config.yaml
n_experts: 128
experts_per_token: 6
normalize_top_k: true
routed_scale: 2.5
init_std_router: 0.0122
lr_router: 0.000505
head_dim: 64
vocab_size: 8192
tie_embeddings: false
optimizer: "adam_hyperball"
lr_mult_o: 0.715
schedule: "wsd"
Below are experts of layer 8 (counted from 0) of a mixture-of-experts language model. Rows are named router (the router's row for the expert) and show model dimensions 320-383. Each number is 128 + 32 x the weight over its row's rms, rounded and kept within 0 to 255.
After each expert's rows: "mostly gets" lists some tokens that are sent to it at least half of the time; "raises" lists some tokens whose logits its average output raises strongly, later layers aside. This comes from a sample of Wikipedia text that the model never trained on.

# expert 52
router [199 129 137 133  52 119 127  85 158 152 136  98 124  72 133 101 139 142 108 149 121 121  97 126 127 133 121 136 157 138  95 118 149  74 124 130 188 138  90  72 100 138  91  77 150 155 145 140 112 131 132 110 165 123 191 133 107 148  77 124 100  80 190 153]
mostly gets: " use", "During", " example", " influence", " effect", " addition"
raises: " College", " college", " Academy"

# expert 47
router [203  82 111 136 172 121  98 123 111 170 162 163 151 214 139 107 125 102 125 122 105 137 143 152 149 146 100 115  99 129 156 158 170 109 126 129 154 136 165 128 142 155 125 143  97  98 134 127  86 167 158 135  95  97 127 151 125 106 121 167 132 194 183 154]
mostly gets: "rit", "See", " rep", " abs", "qu", " cur"
raises: "ory", "ories", "yo", "ith", "ison", "non"

# expert 40
router [133 159 157  79 100  92  85 137 205 148 113 153 144 111 185 115 107 138  77  85 103 104 103 173 141 105 151 116 146 133 131 174 159 108 118 173 160 117 139 137 138  96 128 102 107 157 154 159  68 155 120 142 102 141 109 139 113 155 187 110 101  72 146 144]
mostly gets: " months", " consecutive", "teen", " minutes", " self", " more"
raises: "ento", "do", "uno"

# expert 106
router [119 171 114  95 106 167 198 124  87 166 152 149 119  88 121 159 157  56 111  99 138 133 172 150 102 105 113 134  52 109  70  96  52 160 126 104 105 131  60 114 139 154  91 178 115 136  97 111  82 153 159 135 125  99 115 151 127  89 156  96  56 189 101  91]
mostly gets: " February", " April", " Robert", " November", " September", " Jan"
raises: "lies", " Sim", "awa"

# expert 1
router [116 107 127  60 100 145 141  51 127 111 150 102 186 123 149 131 171 177 174 170  89 168 125 189 193 105 147 143 134 173  98 183 167 139 123 119 137 163 130  87 132 198 148  90 139  76 120 163 157 127 193 100 133 133 156  59  99  90  80  58 189  98  99  89]
mostly gets: " Phylum", " Clade", " winning", " defeating", " throw", " Animalia"
raises: "alog", "Ed", " Site"

# expert 119
router [ 95 124 148 159 133 127  82  97 203 115 133 132 162 140 176  87 133 130 153 124 140 139 117 170 158 148 112  69 109  96 176 149 143 133  93 147 143 128  67 107 115 125 167  79 127 143  96  93 100 106 117 136 109 161 114 181 148 161 173 171 188 157 138 183]
mostly gets: " fast", "ific", " anti", "boy", " active", " div"
raises: "ment", "ugh", "ic", "ym", "ife", "hn"

# expert 28
router [109  82 143  78 152 156 102  94 103 108 112 111 161 129  92 110 132 114 130 169 152 107 100 118 122 131 148 107 100 102 173 158 113 147 100 140 113 112   0 135 154 121 131 130 142 120  92 128 111 111 122 147 130 117 147 141 155   0 146 149 117 108 142 141]
mostly gets: "omp", " Phylum", "olit", "irc", " Arthropoda", "erv"
raises: " present", " for", ".", " on"

# expert 16
router [161 131 121 161  55 144 104 159 165 106 131  98  72 171 119 154 113  91 118  80 123 202 130 141  91 143 162 123 124 139 155 124 143 130 147 133 141 126 141 165  66 131 170 125 146 140  73 104 118  89 180 126 182 115  85 185 128 112 139 130 165 152 182 146]
mostly gets: " Elevation", " Coordinates", " Died", " rev", " contin", " repl"
raises: "ce", "str", "sp", "se", ","

# expert 59
router [153  95 149 126 132 105 135 140  67  89 117 158 123 162 103 165 131 114 147 108 129  90 134 118 181 170 117  80 124  45 178 119 108 122 160  86 172 118 135 125 121 204 135 170  82 115  91 145 103 112 182  58 132 124 139  89 129 127 112 175 111 143 143 138]
mostly gets: "ugh", " Hen", " Los", " Three", " Glen", "teen"
raises: "r", "ert", "ory", "phi", "end"

# expert 88
router [123 154 122 100  98 115 132 123 118 123 149 128 118  84 138 109 159 167 172 168 128  97  83 141 150 123 127 168 154 138  98 103  75 214 105  59 149 133 152  72 139 136 101  89 191 144 100 169 138 104  77 154 109 149 146 135 125  51  86 151 113 162  81 124]
mostly gets: " York", " McL", " Region", "ère", " County", " Ltd"
raises: " issue", "one", " sk", "alk"

# expert 93
router [118 131 106 138  80 165 132  90 165 118 103 138 116 190 114 116 179  99 196 109 124 148 147 161 116 126 136  84 127 145 148 177 159 106  92 133  69  75 161 145 135  58 135 152  97  81 161 139 179 142 122 105 121  92  78 103  90 157 102 117 108 110 124 136]
mostly gets: " kg", " cm", " ft", "′", " lb", " mm"
raises: "ribution", "oria", "iration"

# expert 18
router [ 81 128 126 176 158 130 129 136 119 108  84 110 110 192  88 174 195 115 104 128 141 111 123  96 144 132 118 130 146 122 121 113 142 145 195 106 148 106 150 158 110 130 149  97 169 107 135  81 137  91 119 151 112 100 104 117 152 121 120 102 161  74 102 132]
mostly gets: " Votes", " Animalia", " JPL", " statistics", " voyage", " Romania"
raises: "yd", " wing", "aring", " commission", "og", ")"

# expert 115
router [138 160  76 162 126  93 125 108 182 135 167 215 104 150 149  98 118 151 197 123  58 141 142 162 113  71 122 115 146 152 102 126 111 192 103 132 158 133 135 122  73  62 138 121 101 158 164 110 132  98 121 118  59 115  95  84  79 171 129 125 191  88 150 159]
mostly gets: " ask", " visited", " might", " reached", " forg", " need"
raises: "urt", "us", "id", "ap", "mi"

# expert 56
router [182  66 129 125  90 139 156 150  90  40 158  75 135 142 100 132 163  79  83 114 163 137 121  92 121 100 101  78  84 113 181 152 148 136 152 164 109 134 139 165 160 148 141 180 119 126 104  73 111 141 150 127 139 147  91 121 159 146  91 134  78 120 126 119]
mostly gets: " constitu", " determine", " Genus", " int", " disapp", " emb"
raises: "ios", "iro", "iful", "ually"

# expert 118
router [161 144 108 124 116 100 111 154 126 178 104  54 136 136 158 118 141 188 108  84  96 123 103 125 134 132 120 185 132 138  74 132 157  88  65 124 116 131 148 109 101 121  74 139 157 107 131 100 112 138 100  90 117 102 152 167 134 143 151 138 141 133  99 118]
mostly gets: " title", " After", "After", " published", " finally", " thus"
raises: "=", "ments", "Professional", " arts"

# expert 20
router [ 70 149 109 143 108 126 139 138 164  96 103 137  92 156  92 142 190 177 131 117 104 127 116 130 138 121 137 126 110 100 118  95 136  94 120  97 128  85 160  88 100  88  54 123 109 125 122 116  99 131 138 143 121 124 127 130 169 122 146 137 190  85 109 213]
mostly gets: " Clade", " Density", " Syria", "loan", " addition", " fall"
raises: "e", "self", "q", "p"

# expert 19
router [ 89 135 115 185 174 125 149 106  98 180  82 113 144 130 120 178  77 127  91 112 131 165 121  91 114 130 136 120 134 114 116 106 172 111 168 121  99 152 156 194 131 107 191 147 158 120 141 152  68 106 144 134  92 105 105 130 104 130 172 151 130 112 163 108]
mostly gets: " Starring", " electronic", " offices", " footballer", " voice", "Film"
raises: "iba", "sp", " pal", "gal", " mini"

# expert 60
router [116  93 140 111 132 140 152  92 107  97 149 142 114  95 185 156 148 100 146 164 132 154 164 173 120  79 136 113 160 152 192 148 126  91 160 164 132 115  28  87 159 194 120 109  89  78  68  97 194  81 159 142 137 113 169 143 125  93 112 155 134 165 166 100]
mostly gets: " brown", " burn", " electric", " sw", " Synonyms", " magn"
raises: " Wars", " Forces", " Alliance"

# expert 29
router [131 117 114 198 161 140 157 134 121 130 116  88 115  93 155 121 113 164 170 196 141  84 118  99 142 147  67 166 103 109 142 127 114 165  96 100 147 148 109 160 108 100 126 113  88 169 119  91 141  95 155 147 168 103 140 149 108 185 115 107 130  84  51 111]
mostly gets: "it", " due", "its", " require", "eri", " library"
raises: "wich", "lee", "nce", "ry", "l", "nel"

# expert 31
router [138 142  46 137 163  79 112 148 104 126 158 123 125 146  96 155 138 163 121  63 131 167 156  98 104 154 166  74 157  99  81  84 150 139 146 121 111 170 176 115 107 115 150 107 166 132  85 108  57 123 118  75 137 116 120 121 137  90 188 112  90 110 161 133]
mostly gets: "Personal", " %", " significant", " Pld", " important", " Occupations"
raises: "B", "U", "V", "Art", "International"

# expert 78
router [130 118 136  56 162  74  97 138 119 111 132  70 215 103 164 148 106 119 158 174 207 127  92 154 151 172 102 120 138 142 118 125 188 139 184  68 154 154   0 171 135 127 143 163 144 139 124 141 134 145 130 122 114 159  85 142  99  94 146 142 146 161 116 117]
mostly gets: " target", "ination", " limit", "fire", " increase", " island"
raises: " interest", "ori", "lor"

# expert 13
router [121 136 136 150  93 159  91 140 175  78 109 210 122  95 117 166 206 110 109 142 128 166 163 159 144 115 148 151 127  98 176 120 135  81 130 111 180 160 147 109 131 164 154 111 107 148 126 140 161 118 131 122 105 139  92 131 101 131 144 125  90 163 166 133]
mostly gets: " magn", "See", " Clay", " Swing", "Early", " dest"
raises: " room", " arms", "rix", "tle", "ically", "rian"

# expert 25
router [132 128 159 117  71 112 100 104 173 151 168 129 128 123  92 145 101 124 153  88 160 113  93 119  86 176 143 160 140 113 138 117  93 134 112 123 132 128 110 113 115 123 153  95 119 137  90 145 118 112  96 107 162  99  83  99  67  83 128 152 129 115 126 130]
mostly gets: " Candidate", " Gary", " Votes", " Swing", " sal", " Coat"
raises: "di", "ies", "du", "ipl", "de", "ery"

# expert 50
router [157 124 132 154 117  71 171 140 182 129 148 121 168 161 146 112 147 161  95 156 122 124 135 143 118 124 124  88  87 102  80 100 160  82 123 167 193 117 160 125  97 101 121 148 160  79 149 172 194  99  91  88 126 107 135 129 145 157 177 109 156 138 152 143]
mostly gets: " before", " then", " alongside", "wards", " Before", " well"
raises: "ally", "si", "acher", "ller", "]", "out"

# expert 21
router [136 112 132 116 102  94 118 155 146 107 113 145  91  88  95 147  88  97 142 203 172 120 204  80 117  84  69 131 130 129 159  94 150 153 137 131 159 180 198  85 153 159 158 130 125 164 108 126 160 141 147 130  98 141 126 141 133 138 170  86 171 106 114 113]
mostly gets: " there", "See", " they", " There", " See", " They"
raises: "\n\n", " also", "\n"

# expert 92
router [ 27 134 156 143 153 167 162 100  74 135 141 141 131 184 131 202 143  78 121 148  97 142  83 149 101 117 139 151 125  98 170 152 127 103 156 203 117  92  68 109  94 112 116 167 120 137  67 130 120 135 164 112 136 103 124 103 126  83 119 163 126 140 170 161]
mostly gets: " br", " unc", " dr", " Ky", " Ad", " ad"
raises: "res", "ris", "ent", "ma", "nic", "re"

# expert 8
router [ 80 124 152 100 149  99 152 110 115 117 131 132 103 145 125 100 105 164 105 149 132 118 134 155 195  82 117 122 146 154  86 161  90 121 132  82 131 100 136 113 154  82 110 104 138 153 111 145  93 112 121 124 105 153 152 102  70 182  35 106 169 139  58  88]
mostly gets: "TS", " Both", " portion", " path", "DI", "dot"
raises: " Har", "ful", "ly"

# expert 15
router [ 67  72 164 191 158 150  89 103 105 109  98 105 155  88 120 149 134 102 135 118 160 118 125 136 151 118 158 129 111 156 110 144 127 153 142 180 122 174 136 129 172 175 133  76  84 143 142 140 119 136 140 160 145 125 129 148 113 107 121  99 128  63 141 151]
mostly gets: " bomb", " murder", "urb", "uct", " meters", " card"
raises: "spe", "pt", "ing", " again"

# expert 113
router [167 150  96 137 120 131 137 140 140 145 137 110 147 157 114 162 180 139 110 124  80  79 142 141 155 127 177  30 173  89 180 133 150 155 163 112 151 141  83 104 167  45 130 197  60  89 145 132 165 127 113 134 142 102  78 173 219 121 112 115 162  99 197 150]
mostly gets: "1992", " 71", "1996", " Runner", "1991", " Votes"
raises: "uri", " their", "ly", "es"

# expert 70
router [111 144 171 119 126 114 162  98  89 144 174  95  52  88 140 135 118  68 123  65  95 118 123 181 151 144 110 198 113 108 135 155  70 125 126 133 137  87  88 121 128 134 158 117 151 141 107 116 128 130 134 141 131 143 176  64 127 106 121 133 131 134  95  67]
mostly gets: " Jr", "omet", " Rick", "udo", "osp", "sson"
raises: "ite", "ru", "ha", "ris", "itt"

# expert 48
router [136  83 167  78 119 153 108 103 108  98 138 113 159 153  83 111 139 108 134 162 141 104 116 133 129 114 169 107 101 129 164 131 123 154 122 165 118 151   0  90 149 141 125 154 148  96 100 166 130 139 124 117 142 117 147 143 158   0 159 138  96 109 129 134]
mostly gets: "Am", "See", "erv", "Species", "inc", "ifa"
raises: "den", "illa", "th", "iga"

# expert 72
router [162 166 146  85 121 169 114 120 100 109  56 137 134 136 108 177 155 161 166  90  73  95 160 205 108  93 179  85 159 116 174 122 129 172  94 167 158 134 170 137 131  86 127 154 101 148 102  69 166 117 115 172 154 167 175 158  71 124 110 160 130 143 160 160]
mostly gets: "″", " UTC", " Arthropoda", " °", "idae", "@"
raises: "less", " China", " dress"

# expert 33
router [ 96 168 153 100 145 118 173 130 111 145  97 173 165 138 179 181 149 155 108 117 130 158 145 160 159 100 115 151 143 165  92 138 115 103 135  94 136 139 113 167 132 102 119 172 102 146 169 104 121 162 156 108 138 148  81 146 153 201 126  83 126 156 155  95]
mostly gets: " Conservation", " culture", " Information", " AI", " civil", " Navy"
raises: "men", "ino", "at", " Unknown", "ide", "idi"

# expert 126
router [165 124  53 120 143 138 162 114 137 133 121 165  51 124  77 169 164  33 163 125 130  75 160 153 156 146 148 113 119 104 186 130 121 102  68 127 146  97  67 185  91  86 158 187  95 161 113 115 129 106 105 156  84 162  85 155 106 101 133 171 109 185 161 137]
mostly gets: "No", " Catal", "Sw", " vi", " pal", "Bel"
raises: "iting", "bles", "aking", "king"

# expert 117
router [128 106 111 159 198  87 122 140 142 125 136 141 129  99 164  80 120 163 138 104 164 136 170 133 126 162  89 138  95 151  50 170 125 134 139 166 137 126 116 183 195 149 145 115 144  77 148 115 179 102 152 126 143  98 148 179 126  94 160 132 142 147 130 124]
mostly gets: "\n", "\n     ", "\n   ", " www", " go", " "
raises: "|", " instead", " thus", " therefore", " followed"

# expert 95
router [ 93 176 168 197 163 101 166 130  93 138 137 130 133 160 178  79 150 141  85 147 145 129  97 194 156 119 118 164 103 141 119  93  98 214 165 126 107 117 183 112 177 117 125 149 137 136 185 157 162 109 130 163 123 208 121 154 156 111 149 176 144 116  78 148]
mostly gets: "ro", "!", " III", " titled", " From", "From"
raises: " overall", " transferred", " ranked", " bound", "elle"

# expert 17
router [132  96 171  69 145 103 160 130 107  72 156 177 149 156 109 125 139 117 118 155 134 119 119 148 119 126 142 106  79 129 193 136 101 136 141 147  97 136   0 112 146 162 124 184 146  93  67 154 111 145 147 114 113  96 140 163 171 102 171 112  80 144 161 123]
mostly gets: " Species", "International", "Species", "lim", " dest", "Rel"
raises: "-", "st", "ton", "ment", "o", "on"

# expert 105
router [136 151 130  82 105 149  99 101 173 158 149 138 142 106 133  94  96 142 140 148 106 167  91  97  77 141  86 121 104 112 102  83 101 158  49 115 146 128  96 114 123  89 124 115 162 107  41 141  98  95 123  85 115 142 111 125  63 117 123  75 201 124  94  91]
mostly gets: " Although", " Despite", " consisting", " backing", "uke", " allowing"
raises: " Late", "ry", "inger", "vers"

# expert 96
router [171  79 104  94 118 169 156 170 107 101 114 103 184 111  86 134  95 136 164 179 176  74 139  86 111 188 135  87 106 119 112 119 144 126 128  82 121 207  39 196 118 104  82 135 162 125 118 124 105 157 146 115 103 167 129 166 133  92 127 151  84 146 101  84]
mostly gets: "zed", "ipa", "inary", "ront", " Lanka", "lete"
raises: " rate", "ently", "ur"

# expert 58
router [122 101 131  22 171 124 142 142 193 162 138 116 156 135 131 130 182 149  71 105 116 132  97 104 102 180 133  91 120  98 158 156  67 143 105 133 133  66 139 172  95 114 131 167 167  62 128 138  95 118 117 126  77  92 115 103 155 123 122 163 175 137 200 178]
mostly gets: " Cy", " AR", " AT", " Tel", " Clay", " Hay"
raises: " Genre", " Born", " Directed", " Location", " Interactive", " Conservation"

# expert 111
router [126 125  77 176 154 131 102 163 156 175 104 171 125  86 159 176  75 114 149 147 103 136 161 126 134 123 111 120 126 156 121 134 179 164 114 164 165 139 148 128 114 131 160 128 107 172 189 153 132 134 143 167  75 151 150 114 130 196 111 119 171 120 105 150]
mostly gets: " also", " had", " Goals", " has", "also", " episodes"
raises: "ister", "UN", "aun", "ura", " cont"

# expert 68
router [155 192 130 168 123 123  99 150 119 163 129  75 120 108  61 125 151  98 134 153 133 148 135  79 122 159  96 116 182 113 155 124 156 168 107 134 165 172 209 164 186 109 157  94 133 135 161 139  84  92  88  62 157 146 136 103 128 113 129 156 141 166 144 110]
mostly gets: "Scientific", " writer", "Personal", " politician", " Occupations", "Senior"
raises: "era", "rand", "ere"

# expert 37
router [122 129 137  94 112 163 103 106 132 112 120 188 100 192 185 115 182  92 110  40 106 141 130 129  81 114 146 105 113  81 136 135 110  92  94 103  75 126  68  79 101 151 115 164  76 146 100 110 133 148 144 156 132 138 169 159 180  63 117  96 115 167 160 169]
mostly gets: " Abu", "Sm", " pra", " dist", " Mr", " Tai"
raises: "ita", "fra", "ving", "nel"

# expert 46
router [129 114 127 128 100  87 163 156 147 130 125 155 125 119 141  93 111 189 175  95 112  97 168 146  33  65 110  96 160  79 105 175 133 117 163 138 131  96 175  79 100 140 126 134  84 122 162 151 155 162  67  98 159  64 182 141 106 153 115  98 185  71 103 129]
mostly gets: ">", "uts", " Arthropoda", " Preceded", " Finland", " event"
raises: "ultural", "n", "str"

# expert 86
router [102  76 134  64 133 146 116 111 103 105 112 104 137 119  79 124 134 116 126 159 160 122 123 134 131 136 120 102 104 108 170 157 133 144 107 141 133 134   0 125 146 137 126 150 143 124  99 146 106 136 137 128 134 126 122 145 152   0 151 147  92 105 143 139]
mostly gets: "History", " Phylum", "aut", "agn", "acc", " hyp"
raises: "  ", " at", " and"

# expert 32
router [111 160  75 149 175 103  91 100  76 133  84 155  94 144  99 148 147 144 104  96 137  84 177  73 121 146 159 140 151  84 147 143  89 110 152  87 144 106 188 138  97 130 164 176 120 117 115 112  85 115  92 136 149 116 164  98 136 152  78  86  83 128 130 116]
mostly gets: " Animalia", " Western", "For", " Before", " Foundation", "edo"
raises: "aga", "ous", "ao", "dr"

# expert 91
router [113 168 116 154 111 125 138  66 102 139 157 114  91 108 113  97 147 130  98 154 113 167 101  83 141 137 110 192 131 143 137 157 126 151 128  87 166  50 104 120 151 160 144  66 197 170 112 154 134 179 114 184 186 178 175  64  54  94 183 123  90 138  97  66]
mostly gets: " Kong", " Insecta", " JPN", " Hamilton", "ST", " Jr"
raises: "ous", "la", "ost", "asc", "aca", "land"

# expert 36
router [102 116 115  77 112 126 166 102 132 112 165 136 142 135  92 105 140 172  86 112 104 113  95  93 163 148 173 182 104 155  84 121 115 198 178  87 136  71 100 129 109 119  96 154 147 128 144 129  95 110 103 133 123  98 130 160  65  66 129 164  82 123 172 134]
mostly gets: " Phylum", " Gaz", " Victor", "Gls", "ovic", " Kong"
raises: "inc", "ur", "ya", "er", "est", "min"

# expert 23
router [112 168 167  64 153  92 159 136 120 139 160  95  70 188 113 114 116 189 151 124  87  92  89  60 170 172 117 206 140 104  72 124 121 174 190 102 109 103  74  91  95 133 126  50 138 110 141 117 128 124 102 153 162 115 159 112 151 158 180 132 137  89 111 147]
mostly gets: " Jones", "key", "son", " Hunt", "rina", " Terry"
raises: "usa", "ona", "ón", "on", "ux", "uda"

# expert 43
router [ 73 139 125  77 180 111 126 152 130 152 142 152  78 146  63 138 127  85 135 149 157 181 164  89 198 107 108  74  88 113 123 128 131 120  86 116  72  70  80 102 135 140 113 129 106 121  84 142 155  86 155 141 130  97 114 139 160   0 133  87 154 146 110 108]
mostly gets: " Kaz", " Tom", " z", " Ye", " Hi", " Chris"
raises: "ly", "lo", "ve", "ving", "lin", "ges"

# expert 75
router [117 109 133 145 135 147  95  86 143 181 118 103 109 113  83 152 128 124 103 178 125  90  84 103  87 193 118 183 128 178  92 106 135 113 113 135 123 116 122  80  62  70 111  99 179 176  81 156  78 113 100 170 159  94 128 137 108 146 185 141 107  76 124 145]
mostly gets: " Following", " following", " December", "During", " There", "Following"
raises: "vo", "dr", "icit", "ori", "ika", "t"

# expert 83
router [140 130 159  91  64 139  92 164 107 107 158 123 162 130 195 177  62 139  99 153  91 164 149 107 127 115 154 100 129 112 138 149 175  82 181 125 135 118 178 126 137 149 130 130 202 138 117 164 175 182 153 144 112 127 130 112 139 146 122  76 105  93 118 146]
mostly gets: " that", " this", " because", " what", " said", " This"
raises: " it", " he", "\n", ",", "\n\n", " they"

# expert 124
router [ 97  65 151  54 162 197 128 101 129 111 110 190 145 180 117 142 104 107  87 131 139 140 153 134 127 120 140  98 104 142 174 150 137 156 124 180 124 123  28 114 176 131 162 132 135 111  83 153  99 124 152 143  64  69 134 179 176   0 176 139 138 150 161 144]
mostly gets: "Don", "See", "So", "Personal", " ab", "Ad"
raises: "–", " –", ")", "g"

# expert 5
router [174 151 126 172 111 130 150  97 141 200 162  97  88 115 111 108 117 137  99 102 164 153  59  92  92  80 115 128 206 110 138 134 125 135 142 105 111  93 154 132  95 119 107 178  78 129 162 124 109 122 149 120 163 123 127 150 162 120  86 111 122  79 127  93]
mostly gets: "loan", "ipl", " Scotland", " York", " Britain", " ENG"
raises: " Japanese", "now", " Japan"

# expert 51
router [152  93 139 166 132 187 168 107 118 161 145 176  96 102 148 146 114 119 157 107 109  98 152 140 143 167 118 160 139 133 224 162 177  73 147 171  84 137 118 148 139  97 132 140  81 107  81 134  55 136 135  84  99  98 119  80 183 156 110 137 155 148 188 123]
mostly gets: "Team", "Gls", " Notable", " Bronze", " for", "For"
raises: " himself", " him", " herself", " themselves"

# expert 44
router [ 91 151  99 182 135 103 120 143  92 147 101 101 150 117  88 100 142 113 167 104 151 164 132 106 158 143 120 108 120 102  56  75 128 119 119 120  77 113 165  92 129 118 163 137 129  88  95 104 149 105 162 130 160 120 108 172 144 147  98 126 152 172 132 112]
mostly gets: " town", " Hungary", " parish", " Ottoman", " Austria", " Iraq"
raises: " average", "ill", " yards", " overall", "room", "well"

# expert 41
router [104 167 115  97 112 150 100 124 156 169  81 103  92 133 144  65 150 119 157 101 141 155 123 121 133 105  86 139 102  93  74 153  96  87  85 159  94 126 153  76 145 117 128 138 138 126 142  91 143 108 104 126  73 150 145 170  95 165 135 143 126 116 124 130]
mostly gets: " lb", " February", " pm", "year", " km", " April"
raises: "ance", " –", "ig", "g", "ans", "ner"

# expert 87
router [142 191 141 161 127 128  91 107  89 121 130 107  86 134  77 130 106 157 107 151  91  55 137 115 145  98  86  82 141  63 132 173  86 172 135 123 160  67 150 162 141  89 159 112 128 177 172 126  93  95  69 155 159 132 212  86  83 109 109 119 155  84 178 159]
mostly gets: "ific", "cl", "ultural", "wall", "ا", "outh"
raises: "mi", "ini", "d", "ud", "mit", "ín"